Experts of a small language model: 8 layers.
Below are experts of layer 4 (counted from 0) of a mixture-of-experts language model. Rows are named router (the router's row for the expert), gate (a neuron's input weights, with its number), up (a neuron's input weights, with its number), down (a neuron's output weights, with its number) and show model dimensions 96-191. Each number is 500 + 50 x the weight over its row's rms, rounded and kept within 0 to 999. Numbers have three digits each.
After each expert's rows: "mostly gets" lists some tokens that are sent to it at least half of the time; "gets" lists some tokens that make up at least twice as much of what it gets as of all text. This comes from a sample of Wikipedia text that the model never trained on. Tokens count by the router's weight.

# expert 15
router:605414533509477524398564510485601451484563548376535414464489538518561394499599454471612555508535520478396454524532442566438491449449488574559442595455497496484499451382519492455498438547503387500533555440529461462429468592501443483526561546487518474507503534474435513489481568412535453572
gate0:392504515464555551548501574556494519488512485469474475431369546495498478555567484443422511444508523522520528577457484441500524581458486470506467453487554420553505545446506523588493500471435574447588408569522486492417548507465504514416534411489466525596564405486430550432489482501556564405
up0:468460456471415554582452531544401544540463452590544580561527546541629500559510478435566517531566443525422388512481517486507436443484419452536596406519470357505554525418470577445474469569487503531554474549483552523557484477421587508480493542549428484432466483487507486495521542464498514462
down0:499505470479552577512501558558486539480515552471485560521517550535534565425480519599507440531469412575534456484423446402504477517569411436495475489507500564463539528529479470494576444425432546538537465497576466519496424503504486529540502539382435529563512414513486542533444489405422487478
gate1:457515592525428502532465475618560510561497636440570476440472498543479554600463455512487554520491453447531398451547439514521466519516503452526483532506524563505487489470411557517482493461540584486501480479534486449488485551524528510506463556471480510533567437477493527458510575549504517533
up1:414467535540517535480564488461425539416507475457480490412523486516508407449504517482485496500546503447463546561417488620531521508547570512456551517510498528475456457439580544402530524479507553655460428426461530432526464531555554551516547391502437471460547442497461518575430514489537423468
down1:511545523480533538413551589608515490518521519453431494459526472469492395481432450480443489557500423500597517576512476469459538543433514415486551466593489535547399546462465451548482433563524520558523489539452429440490390502554595524553506466516532615534476538514619479458516468565546475532
gate2:470451480508565570471477553417489546507528496487471525449464607420515517587420513582514562524516521534515531461472461502500437536568555488536482578536401562520457422528409563564430450500484517483482493502499475525571502542490518519468432458470430573549548547546433556476453461487526532426
up2:484513501502446518599562538497500470604438458511474555445502479487554502457499490551470514506404545318496422499510494516430494553473460507571523414379554446481500483508547620449532521460509465516483493584521532505474526497557499385671490513509509520522455502517533553465487537543472464522
down2:497533449392516531549473579483411453521415425511542583549538462544473473417450509413569483446535515488545491495489567556588468425476429524560573560581463465449430452456491554568444596498538637459514451540529418485548513573504507482487450426561605500484497419485456485555485473504538575512
gate3:506503506390512464496564437474508510526524515562557438503444514468503547616478563521491489496422511485396550519561524478517423632497413438480521567544518528505531532490527481584481425545468453487479641510463554534484455500478451428487516454555474592489448437505504550571477543589524564466
up3:504510492451489506538526565486484433442532462520506452523430431398523478556460530401382514510556494513451411543439520416469512523537565543531426515449516512438442475560449463471488501429530479452470491600481510440513615472577525460557614536576462512457473469451476573535461480456427527487
down3:545515520435536450467549556475497545463508437473481557403461506435530561489409504529539516451494470511542527442455515524522602481501445518574526545512599549475530552517486430479582449627543543492411516539456611520509409521562502495481471586475455425526551606513617539559472438458609553481
gate4:448497558522482539443441467466435520568625455498521582517548627471448470448411511505571563501564480508561453492590469542398503459525649493477527514517532450577480416502455489597544505555513540474558522447535445582513607517416555486494506520538435559529524524389443489531523506436555535459
up4:555475571416538524483552408385568472535512518542581524394523532436430477460449508560448507600494417490501420478574499459471481576486442469511449457490561468559518442497619538491509498502558485535438544542404527436454458476421419617451519506525460495521538509466586522523574505545528433532
down4:512448539474520445524523512502483512489439522514540500482443526472522548440448505511588491573417444503584458428533596599527506526482568489568383577528429495422466532528545508588466529576569465474588453469512435521493490519457536490492415453520502524492588531544524456526541507558528469565
gate5:534535579457521484501484510494456459411511538527461558493538499522479560486537491471511592452500425498464479485409504508585554486530464408557481465533577556418553586526458495561491538570451455500464575556562608476552700504492539449395523376493478568575469498535490481501494542449519484499
up5:481471483468510550392546419487571507479495481508460581512452492487522580497466519552463542519551522519480492407466504573411579493454488495458521432529562409475526470453538488519535586489445619366500444558421515506447413541433499473468477554514456517532460514403534534455544564483438492494
down5:447578509446462561493405452527540438520550470442510486459444557542433490465426429397459494521507472534508494547450517479466513494504510482536462427504484525486553568444539450500600466501560516484476407480438538499569430525465539517497461392506432453476453564442453558489514485520491507510
gate6:528530507550606394545418446479438463468475545478478459468449458511499523518436534537507539548580374535477578447537472551546486585474464485485529495462426579525599527537497476515517506509592539506582470465499479414501506458517498468495469475474384517478521561459462496497575557545507437537
up6:504491547468483513501567530479575550404510456520512453492509574484593427440520462588493422554566459466534519501501495398574506467494474514559590559498474577461463432479508506541527557521489439534465513394557500551484486512566595493566478446424495521557495542489480487483488558560458519502
down6:474439551515524531493512423446464484550522573465451416463600487497582528519357486492509545507505496493478457511379482551506510509389501559499498529487460621498572476523484504570420410560472527552586404484517517520530547503608487527536477581403482482444494555517415415560458537442591511511
mostly gets: " | ", "s | ", "a | ", ") | ", "i | ", "% | "
gets: " | ", "; ", ") | ", "–", " |  | ", ")"

# expert 28
router:625520523480505458516445478477485466463529458456451592573476561487603483458592525436571566554485366501582482512572410517496480416481534508488539509490538562552506520594552472479490568495547528470514507455537493572461562500484460491533532403496490579501418466508489559500415545546369543516
gate0:465525580374523410542512422492572506467463440429491459572514581515508493512549564590488387533436449533528481386442487483544471600455435448423541549378493439452502482407477473499477490434602564482492549510600540462549470558460463517474480368429500611527483497606416516499453389515469514445
up0:568449528475523498470476445501541425531498484497425532529469423422507515575573562561499556434485534524522516542473581521459565477367472485594457565531465485468544519524559566525490467415531454489565512444473462415515508586464411573482498480506616513502477527534477465467534574426431568554
down0:445444509579420386469495510493470415458490442562442466484449542438493466530476496566510527572431526581446469433532542504511529570501462520540505531559473503509525433486461610595534516635509432493489504441479502436450466610528494566516392539422502557578511509433578565459533454546527490532
gate1:536537523491524570585510488445548455400529525537453475426446437520456435391470517593450452536534422448526455532496420445462525597557501539477487407545511505536537538494471493525506530438441556489525473589505551486524598459543518467500480604536535466516564454600523554451441503622455487574
up1:494514560587585637453528520449486509481489544360493416532447560539500486549462542501437480519530557506596516391475475475495524591580519523428462489566478491544581539393509565461567537556418520434462563506446554488487496500505400451491572524527392400540432567590551487529515612452450568548
down1:482484480484398451436530535538447583497514444502442527485431502563536500465515450471479518434454486508451519508500482388542542488464472573421484523484441476435452555575471507449513491475521559512452536519496473497527535544591474532503541463471562462478511407477386443514452432543523470469
gate2:445468520458491530473487461561487470546503456437488537432464561545422489513498509445477433502491507461486525576522506467546557518566504459415431547499433557604470508503493488548447486483569496408525574471440490499442503452555503487560481408482555482538548444519469522550484472514579505478
up2:523553435569532498456509436385457476554516500546542493578474452346524496447414478499455441440360484494560538526552465428545519594457528460500503459527495504463543509541519447530531525492510480514532444573520422480517499498463510510487560591580598534512556496435476503479485433462444526467
down2:462527472404457430556562563460469462530478547491441510550507525571513465390554517455506493484477494496477404561487532468536515510510503501506447515505449614438530443543550537425437383515517608561416530469640544527542523531520557531562483527419484516522570647491498494505562556519506490544
gate3:554560517528469470545429465382396513515461436495514590574599508508563490522493529572604426497512533554566453480574493389471445525558561360456469455521416527498469470498488445600500435459555443494508468439455428527531505488541461533502507544483517541458516438513483484553539398534487524545
up3:520531496461411561533487523627512548536588512467593438575512481491528542601488539564416568472523575510463456484567502469462558520459511481479640504458561519540492437417486608441507468450447508506522496447571478404577465466492532593436460521473493428512517566420414469509529505413527501546
down3:504511579489522469450557509569605567516497481572487451482496549471556491428444543523444433514492560472443520503459549533587472454498529527540473455597488511496443508472547499498598483558568519471462515420449469551567510454500509442569488530607474523592596499595525560566413457467495587442
gate4:513475471437470457452474499524528532550476518496502503509423536439550454606514616475425533614559530441454414510497511486522537527426405453596494492526521518525520470408472520519534542523518552529447484511461609584463596439543465486590527466482490416493463444465502426385575420523566485432
up4:385470381560419547446450530449495517512437452476563505407487387515524489484469407493532497596585537541597490574510530559486485523507442500588566455507491444469460528516383440573538602520524412439448586569455575479545460565527514517505515559458451552446571444566484448451533482501524570499
down4:427501426566555410438551469458593451517537439474491483585526486428506491548505480456546516454485629504466508460604498480516506508494513466455452479479495464440547516462498460513493386484482432460511408478550491570631513494498500560467582523586529411499527508530490445478523484440502507584
gate5:496473582605498506542437562367401471481524585527468524548436460538436467569531551464539487427512486491449401492536529464545574463474495528508549491583520399438496493456538460581491519480502392522462525454542534514482507526480530466516468537446499542528593459578519428511480417543555393515
up5:489446509475496413448528484616504524530561517462481476464405544586507434473510500548576478417435543537412569498531543563522508441468512494510496478461487521444595501518487575604444546613507536432586470604482429483527478477510448413424518451504490414510489536605563480605466506476496452492
down5:594448499490486549516509544412537560498477474499514425442566550475453417598498408498501512576522556563419481549444459500448547484541555468546484453502375523536412530464522512414470456464547460513412459441474523553519505582432466488457477538393481415457547510564478554445462526446474520614
gate6:487495475486507490543509505438414562586585441560513523481441513496569512452476470473547519462467536499592487402485504419474488533623522514538419467461541421522448518452460424549546502515435467457530499592505422464456533524460499460492478513560507466506573451504441383486534338566373400470
up6:486582537509541495543550538543419441527522508635517474530515446622512527442553494533525441531438475489552556394518535502477442466508572534425510505486442545434517547420481519547481409595503559523455457472492449520510516548546479552458599380457532459438517500497570505427493499464528502507
down6:440430449445572434489598529536472595502494605462547525481509528443435459550498435534501591453562536508622478545517499492502423459464546532487531432464580566445560435544507495421513555536466466576539547465507432475587547498510510574478477471540457496471532557542454456594504470554599478514
mostly gets: "th", "st", " second", " st", "nd", "rd"
gets: "th", "st", "at", "est", "nd", "ast"

# expert 24
router:522411454557429458464491434481440490480460491493389376509501495525494532459573565532473508547517491556555492446517492551502450471527550525621587517603442395423477495502555504503488498516440464513575490505486502590476513490555422490565525524560450490553406486532432540526469563436416528504
gate0:649480506491503519430485447528418617472573502500493444556463499447509566446448467534510509464527507480513484515532514565540433470376439505498428484584525471507552493499536465466501533493485562401533404517478441482491480524473558492601545582520469559551480501442584547588496446559477534499
up0:412543533554516531556368492557420366403497453514468500550486498505520525381558456473419419519541492505543437495484537512492447504471471488587523558465441476493454499402426411523501505601564503386434514474473478477395494447462552559556567486447506456470429478553450509531619601422449434475
down0:586521582557464482554538503596453505524475535460579558428460566505473513561502527534464500485523478481469505538519396541491521554578528646435544457388484494490560514482510476549532579441549443471520455561478480463579473472405555479429510484587541455457441533512585517471437468438488535423
gate1:597454478404491547515545549510488557587422535560451445452508525534410466545523488474529492507513414471511503451501487417525510429526476533454495477613477508511629510495422538483448581457516528483517518465417490484508447485482539459439479624535473529510427518512540562532536484586519526422
up1:440469428499479537454543549434430506522425514465497530521467495479498474565457563598522459501572557668537550504553489442507495600479454512466395518530486523470501487520467564546447520555487459484503474532526559496500436487544467548516536429542487545576463386538512505451517483449485502532
down1:513510552467417505473470491513490540559479500504582482506513501496452548416425402510487589480542531490538537414535486476501519471512514453484552477581431439508494512538493467613563470520527469429471368607425535433520442457487511527528497486536534460509548522536539457529478552502480502519
gate2:505489485535603462473519548470556516482524447444536451524518495488524449575567587575464566550446460577554507433395552462480484506581482539588556482476442538443449468447456575450522465461481463526519563601450462461604454487532409483498463471484580477457447437496528472461464555409489463455
up2:550521557596468456430570440577503615569642517564471544479537508435515399511493467494553455512443421515459536560444613456433450460450580587526435562428498554541420502445578546451531505503521449537462530463520467443562505474536547496463615499452442515552480477510452465423459489360526534536
down2:534537532523443459502426453458506493544505432535481510535390410516526522537450504507532490469477460527608563480547519498450403479524605440510518477434489572429447470489432507480470614535538495596469513515506540534486451450419604563583513469516483544524542496532465440542442547454432483506
gate3:469423473518562545476545510559510504438531450494563470436477488501404523517473501573482480572526489405442496548508503536590506462548423452515447543550433525550475477414528529475451439492485444517479458566503471458449607489550538455473551508425488575499447692524531518579595482528491542468
up3:573501553449525523489409564534507529437481491508552610459540447434502459478523461450508518507597549528544499484538377452650527450506613559532584407526557504487551497479626486510551513549473446519536518561541489540491515585475457495513531460484459446423401568437506405431515475521458570495
down3:561489474537419568562490501561474546480495521486493501496523524447415431472552458517412526528460488587490492483450378525482533377496555569565547498450438499495547446476490466501471568538584452441450486439521487446495417419524485548506533542569548526480538576644500515565457535474433443552
gate4:443514535508514491414583427530493498547462502458500389471518471483418523549554544505511494409417479541539496459519534398452518467461476547489452579489478587489602474546541459474475547582460452427531545580538500476508536614482499565432483524593527533507444500407429534497608483434484488503
up4:416500601515475559513496522450460527420450424550498475466538388497461489378490468464470448500504616550562517501448478479519570553506522602562491599550480420476515517446483501516438463526523503447482510504526473550565490490510524494465424496470475560459486469492544510464523631465523497510
down4:431500468491555461588453517494493395540393419519519514548446592389528595510564587407555446410504496569523536496408465514461416542574520483520531430541474489500475427543465487399511546531457488535422544512510486498520508501571514541457485476498457544494517485454469465426413507533527523465
gate5:409495535455456502510542552482452569478447471566505530439518434468546593462497467465525431498511410505511485548467527463524598549526540416539603507507539477516521434536473477448509544522513438448558511594499486509366518529541498523453439491528399526521503496515549424480576416464587458550
up5:542475450575482519586560478493522566416578512553465491444506546482528536521410481476519543484458491495549418557496531545443574483546502604549493504527541450508522427408580412532547502500484473477526445523495607530543534461571548514440503354558532477416494509528487533424464525520486525629
down5:458444473507543462434556457600451473504581437490545497507474489448444509413469476588551401508489578583393517532464506583547506423585454543543497510498537510509470468417566511504548613617601519506379546503462542511473411520517436594463419532557556486535566567474561529517468506429453517468
gate6:446411456579525505512555420497499516580493539510530572444504495596476497538456461536469582551472567598407489530555609512507424518499458483502549409493393517547487531443462443530556531485579524440497400567467460505542536442575519569482467507403439455493557529492448564463474518438537491512
up6:442461499481409600493498472480531397397417498539403578502533574524495488435599492535516466582471485462548511602523477519495504526404471477558533378463511415495519473545448396470522574466485507511489428420446496515475536571554529476511493490460542458520558533525437423492521402466508496485
down6:522494469482478596502483539510541437524505536530492468511447512511523504572482521494425477467491519442373477480563526396478491492555523481381500504455529525461543511536486513485495568525476507476575476455569426426564430564505464476399468534432490595537531532460567534553413576529527506499
mostly gets: "av", " pl", "-l", "pl", "l", " Pl"
gets: "l", "il", "am", "v", "av", "r"

# expert 30
router:535524462492482394541563530475487603408467490555601556462426612499533482559572443437486523409453611547532505526412540536476524506526495483479502491521405460544548516507466461510503456542505576561500539445515525521532501488400545557461467403556463394421588461430412472462491549482476533425
gate0:541473578420526496577533469460600506536529513581421501528443515505449528511500520590526491569529550496436464456450504463594454529383487464484599569520513528484540473399396463438495529431386558455474500531386524506495569459484519517550566514444501553482502509482403539417520517539496530465
up0:505540570557485572434521516531611513492507443551493480439450481466560508559477517422465449532473485559543402452473500492542532535518494483428603421472531545501545497499453536477522461433457476516458478562513599452425412458403460512525533480494448529505500529533528600625652465602453469562
down0:556540601504439529622566523498477449524537501475437454550505450437476468404601524500515430515503420548549587507546527514483470453453453506618496393453504488558530500487579503478540586558463488468562499561432569527599524522531512483584426503414370501419458518522444435496454578481517517570
gate1:426516467523436445592472495493588508467526513551509475485475483625494455505425477517436473424519510526477544453516510521606428424475464555584448498477532475473568561531442487463465434462515630545536507523551440474525496491571560437523477488399520491450599494483492531499541525410588442491
up1:507491593480515461514496525496530459479479488517464494480490477486547493480492460564463503461476532494538490486514580519447443412519458501486538551411572600369587509543502528519498513571458483469425534517422463544564558586423544485475560464552479570488439538547516470515456528468457541547
down1:480437384482504550417550500546419565447453496503466538522521457458458467462502633569448563551528432478468470549449462425493586437496393567511533496585544454554477417486522461489539478459529448473514510474580472606484512497513481575519457597498456518557516491483498542487591546588507497551
gate2:556482518474517555488433497487460461465443581500505544562616536573552574493487465437486590517491547612480540513409505460522494434567508506493628425588510535561426514490489405542423564547500456476430602513521495421522523462361605451507498527504471471537434590506495419448495483500504484616
up2:548512556536432437587498519518511484434554454456531461491462452491437432512425506484449461481587386431493501569454487434463467603531531509584544561513565515528575501559578394513513491512431479489531481528539501669472520449519523514487486404549505562504482542543580485496391541513517568532
down2:463414500598509448604416413540572512497540459528486467485480501512539529473534623605575427507473457498521461560624467495516492541435518442502511492539501459553423530542533520527534510481433512417507439386537435429456474498527439484540460444548508567548530474425524440519512518457407543497
gate3:519517498471499452445556469533453453510505494587545463405591517547466562483411532444533454440479466532401461515547436411500517484524401545468529420533466433467486471497527477517384491497582413509518529492573525513449506523470529435510457518560573426598492477469451570433446434471464501595
up3:455470507493517404456446576509497405518402518525509442575447497488461565508550475435547503512507618517499451578451494493534513533411550481524546570537453455504558518519468558512421618557436505535505547554494562441501534474530507519511505432572524396489424543409516593634472550496486486470
down3:601483469481488478569550481545441482517458457615583393572520429543520430565522541416562520429453515515437482517527459478553589473608477413481507453522503451524510428458494488497426484476495511602501506458467499477459535466467487483439488537588492436456482486566474534495494535496538540440
gate4:448513472509437610512503479517479502388553590499591516560428459528534511451479585553525561514502549482548497492513384525558504496455455507545531516523558535459501554522535490587534374517487471452420506511423528569569502389568512498572488537448500392511517628527459515503569447521478466481
up4:522399453469449446496502521476612518479451437565526544446508526446528545544502506478584515516510559501469591656513580498520539516568462429436491488555490463587431493484519516499470548421470523460506448516503489448507409594489437500450551510464491457529553517512517486472508615401488655527
down4:552500555550499563497506561527484468628559496459431406542472457428513471494493574451425517413484519600468508318533567485464491451448506453416559467522550540549542439517494530473476461485485441461539610483560516488447548520478607574515473536545498552507528571525493569501494414551525375524
gate5:425507448492499487466462531528504523540443502489434395559572474523479508557582481566396480455513532486450545560455447512575534474441441584579496483493437463547518494584484587439504537479478460497481463467509507555484402641465492525539360415460488431418553553382596539510445364423438493500
up5:522512440550438518535573470448494558497463578553523541483495571377424445476489460454538544387565404557426487431584475499474586489393512551563538487594439523476518497509498455571477606485548572541479482524461537505521408477373427497523425496446523565541616447526461564499495465584479556461
down5:512507545442552464506447439437444481540400506448420505517453533533512575492415548419496511436515474532581411479481521521532526509497514477476509569533507470567475484570524520557602551592488542544511440459544515500499554455471503542476559568488503532444481641437520521538425432471503493534
gate6:413518521516493483481434475396591447510501461540467468453515532551505488438450530516540402533472494533456480520428438426554539424531472539501472468521434596579528440445531543506442440433508476508496428522459447476472562476498439514551576402575546544555386480524486496463474527459508519405
up6:479483401501442493575614540503513479513528499495485531566469474430644524469533450579547475475465400494491539473540556599426502575451545489522554544518478432432460473521519414575556461598423498551557545491543587395556515549518479556488533466530513561367545439493442436472601488582453543615
down6:468555536499399413469490550508571445523508510521424509503456479545425424490511449499508388422504532512541497511555502474453511483499560414457516479468462424558533473385469453570580501442498549493476478479486526517440536385492512349482528524518486471543397457556534507565508450498459525508
mostly gets: "(", " (", "\" (", ") (", "s (", "a ("
gets: "1", "2", " (", "0", "(", "\" ("

# expert 9
router:631533551483490459513500452497586535449551487430632512519471504523580469540539452503520596454560512600389489495595514435541463456537470508454406517462419538586644574502506502545586543486512545432509559462553487532502510519467496536524429485528580505454553602513485566475471499468429469465
gate0:510474467478454466469534494567428506455458497534476540476494602537572518486494484536475496484461435559443465469484496550559506546468555496525412542445496540551473549535475486406524597494380441508573426521491468620550484501487504503478518553499485538467502482445422536506520566535554487498
up0:466472571532506452530494568408503513531599609506531388429514513439543478582513435592456444482445547491481448564426583487488480550503444493476504489504463459454464591508567560570565538483510437520594478527497538517402448462506503443466451511500545529444449535501456502464542519479496486430
down0:580485524539524456524536496463518501472583551489552487475473526493505474547546531477552472487539515549495550427472493526550599579499487568473585498460473509503503403506576472440486472519586616455592617537533525427537588509525515445578437499528485617477532513448506516427520508491473515527
gate1:493540479510447561536503567471432478461529580468460543504544554481496490519484476492560517456443517566525521455436449515440528506433484500490517386464453472552555496447526532562455512529583522465463479520553509488418402481550497482434535447514429455487576421514550527472519562446542550500
up1:528488414558522573532627457469442515532540495526397491514528457520452579506461496462507518467510384545483476460466465495547488525406448490581601496464430496474536470479489533546559485593511527505499494537464462499369474504487457571397614508526532464552473483562494554529429585516569353556
down1:556550479483383516520463547540516542528503509496520458450467452540480564503454494514508470531526475406452489426460448453523427583418533476483556453503531467522550503469467428415425587449473408472549620477516573488503453444466509444526475507515508516610449500560518453416444453448486606519
gate2:459439439502541491493485594563563461437456416418473399505484594476449485473478408503508536593512548528508492525464488418529549491511494530492483451584534490521519534531552441453447332544484477515511518558511581591465448478615546486565534447460405487509487462544461523541558566607424475479
up2:540487483534453528466480430450457567492472466541419385481504498562475549502556547487371534535508513400479540480464513516543465451537497539535521537594456435439456531493584639537556524511492460557486481479554582484402546540471388458500483423453463404527475525531415536485528560419415441466
down2:553455509563520511412452487479467474460464537551575508543589573563542464450496414437516464433462521435555523463501523496512602471562446500427453486331557457467511476543516587483420472410500582540439519460550535531415485401550344465479496466604497457521505559573411454542501511385540494465
gate3:466506499519527517502548446442485464568460482537401466596579538490557505563536443534438493491452480568542431525500399474502434473584460446538555527516559514429563456478543424539567459499521524484542583531555538465523532484493518447491472445522527467524430402478400387446565552466398396540
up3:483493533572487475511427485529524555428501573446457519419490407526529520499637501527507492524490467447582465480532490550441595570507542569469425562452444579453426503518516524457516528454546536559465514455450443483490563529520477548509493486483443420474506530531395534479515574500594533480
down3:480441540403424557450559539653502486458448485564562507535331471400482549537424408572518564562499452460474538512526607466545442456502501493554509480379525502505485545543477469401492539541548475483480455479463524488571492498485509515417473483485533458534497501596533474566659483510552505526
gate4:501579398489500465443452486513432578566553482531491562598525538626479482537503393537441507427504522614478560404515506501461472559543560537482512454448422517512497436594400554410470529489524610491509537497628481488441524496471515513505448500449538482504557589444479402491466473503531545469
up4:474525461490525416455535541484481523480450479516416576469525479559505547503567520534495527501425606496501492479567527611448437454556487543541464497464335510471470514536495555484513444532530435448418512368450439545551546545469428438421520651525537467542525472499542449548499523491569468436
down4:608452494552520500575456530451397494520561572448454520520573516470526495568532445374491606562421524519476413444400458511473445523492562465416557464474520498514586432491499463524568410517562447608412469464499451474485463472522554474490510479551578594433457535482517493484528556520459541420
gate5:550470461557476519505525503503404521565579569503337479505499547491422526482475430501482486467460469482491491485570506458361494502525401487415443431550506469506542491500429549538536474503428451438526585565374483469487564549501526500425508437539540511502546517432445464466460481475562498590
up5:405541450469565444526531510560531445551512459504622509436503517461551485543444545410438496529482578551521509486457416465491496443501452537525344600556429573516550446468489512462519507591579464581568551462451522522426556549415556493556484482520435512490407399490496544564413526527416491466
down5:525542489542490512559493455464429488472452505537507485526413440450429529536567543464569579487504543530518555494578525478523507459459555450395454536494510518542513585445440506440538503533485673567557486541537472450574514448519571518446527411422388550539528454523487540642500644533485447463
gate6:606486547596508532537512451478507534571473456602444551528493418479475541535534423576514525525579541463521494563437511470419468557516538539575625472482532560453506539540519540519522506458508478375489571487456563478554474434575570573514550495465514418488511473499475543476369492641568452521
up6:406478483384421458490477609540480549475447460561537461484573533513457485520441527456450449554497536397459395547483427580519525513581432570562445497486457512551462518560513444517453500487514496522486508458433474536460447546514520481440534420463456595552492461562538456569398500530501451527
down6:537564503598614515528532548569597481495476452535467469467571535548531570454461518522505503485542560550499472501489537501415509429490549474531424449467519556526482610520576506400519542427536482507390532552380504563580452522466428508397433546471536478434468549502570534514506526424549545491
mostly gets: " September ", " class", " November ", " March ", " May ", " June "
gets: "4", "5", "10", "6", "7", "3"

# expert 1
router:530478511513362563507481468453515471453592507454552517519531502485514465487615450436525554434486538407404453495521580478456536512431518510483450508434458500537476580438560456456417457479541523457461554507559461461502479394476518551504526547452521391371484480502503474473494553501471473498
gate0:504472545491530550592456386535430517487565453550475522479481471564541525454530497522651498428467530559556473499494631474545510522431493505425549409485464479504552555507541483488526584516507492470514604545467508539490566509500501565442514343514457543596477443519483418537490483535510570539
up0:512516426522369566484505585484545604521520506462491442535535383496469538476442575558504453520449564559540482553432430558545450516472423518484599498484449564459520483467568460517511545517492487485483571582525575457502478511530446520549425484499463450543489513499438368517468498501510519454
down0:575499539425576495528516478626489414433555535510523448467508523545443443640477575494536490448487514501528469506562512507510467495460482474580575526560412524507463470531514443482466492489466474530465499474531550507481465505425617433478469483499482472480510488456526465568462532445529558554
gate1:513556467404492517613407439529484419531582565508498479453451490525499438471515495499482521392484475422489600434524460557544493414496446478495454438499561519447560518453450603620504474412642451602531553486526542460528510588506438528534568514468477490553492555369542526545506560528540568414
up1:543528509514524489401609583493448494468515560413418558482512515531485607508423571466500531593472489585558425442470483453470514522411570542426620516515471437541491545484543489420548534508449519519447521451538505536405466593441560534465461431465468549453562545517403517468475528515475481533
down1:562467485501506421556571554499491494524531533448580596502451430478452488422490580444476566512502468588618448466438543562437492542482465388534509490496473506352534539460463479596570566529560524553453542419433579462474492496466592425450511539471480456454457546515535533494502572483546448580
gate2:384507449538499533581453504491550559455515580400537587511521505561468411474477491593569364495477546416425478502561441519420558467502517457542572484453483561433562483394527474408527513467561457568488505524368477455538521413397594433509509554543560479591509515510507440467561446450511527487
up2:454491468506509503532471541454500470530459575591557489561534441501451582434487563371464460484482543522546472479579512507450455496511466503511540443430543572482418545519549485557487428510550476484512535509494477459575463458509478439570440577501449486509566531458513483494563503533499404484
down2:523449542537505527543457517491500436463547499506501478535469514528493590538446617452490514422424558535606502579538457517472407506497476512471443540559612551473490510399528477561523503477508424494513443469552424460413479492569508442482496448578441616419587508472476481500505571494550464537
gate3:489450652471504540508463520535547547601459416470559483506396511510499588456484529471513473469508562467485470476506518497421486418494557542490618462552443442488515513538575577552435533498411550437464554562446481516524468460450426515459465563444447436552402476477511426507549477556519427430
up3:551538524496476538492424581535602509544459467423498503531505465580520554513630540573433467444568496483481540405488486569527525488540518504491512572529518584542534438509493436543493538536550494528572530655504669420494577419492406561572501516574507521476543484555512474543463533406498546511
down3:580505477481539465548470599523572475526429552491521518498401476531503502538560514511476488504577484456505435465439528519483467461513489455533524530507469443466501429439399550555486429444576617536643449501361421482536447525404498465480583508470428494386470564466456521542513422353592456522
gate4:479472551545506553453496543502575500531491506495484533475543508578479511571501570523540460513546564574597466402476513381525556526557467433428493481545542515516544513528465495543541556470508392477533520475457477470474547509531530508378466512573439530509496548367507399488540521560478489466
up4:534455496514564566456458523495556528497572486445477518550460584412455553572539574581414437548490486525495438491520546573470491473556472532522556499483534525531555537564521495477520507613479494494462617508589473495548466418498479487549453581517441654476457529526435392422495438513470451615
down4:530414525486516458514459519579500427606531412559420465633459559467534566447454446479590457535486433517475447448520491516497503529515504449540397550619510497472525530586510540520543561587509399474500582521553558587563474522521489557562496539478567600428545545502454446529533544585535528564
gate5:502504531595464433441434516391520574460504557550467559487488497550519533654538473477554501509461494351609446474554504570551539493538446440470486468517482465493565538560648542525442545519531395445540518416518489518522502439475541437455540513505516499460549506554559481528515514506474467455
up5:511602461509540436515522482525501527434391480472565478560493541532520573492430543472491547547512538541406576575523481541488499454609447398509484527490607494503521500458454453412516482494480535513531577475584411497459448548519520514558480461478547566486524555523458468480548426491484567559
down5:515533426462529592443450512498494461510458425503504471576529421472424498503518493561561502464511499516495431528458413469552404485527471540524469472513487516401449397385498494462504584567515528459544530426429492483539577438508461472477518493532473465576508532488512539422424601563542585450
gate6:531557454487591508543458575423476584417496511512526510562545488429502484516588450472565555621490400494515395429486509578526495562551554474528549506540511520527369504503492586409498419554543530557529496533472518485473539457474556555563543468494488447563508538522539626452458469585481461515
up6:534512573491554449479448582431578496440487541518471454535594546565424547440368510439427481529503522415516553489471492511582570430532494572453437490555485554475543488571509430587493472462489524488594441442459437444485543582415552458532483538461450520521490424500483515619501399466508416427
down6:514588446461567463414544596569513553479522529462457515507429483442437503550462445362499501504476562547589498448491501565421490536483543462512586464485512440465521491503510489473586548380395559530444530567477516561465476525384515421487540533553458541474412511477499514477515534487470524481
mostly gets: " ·", " JP", " Squadron", " Report", "L |", " Motorsport"
gets: " ", " ·", "E", "C", " Racing", "}"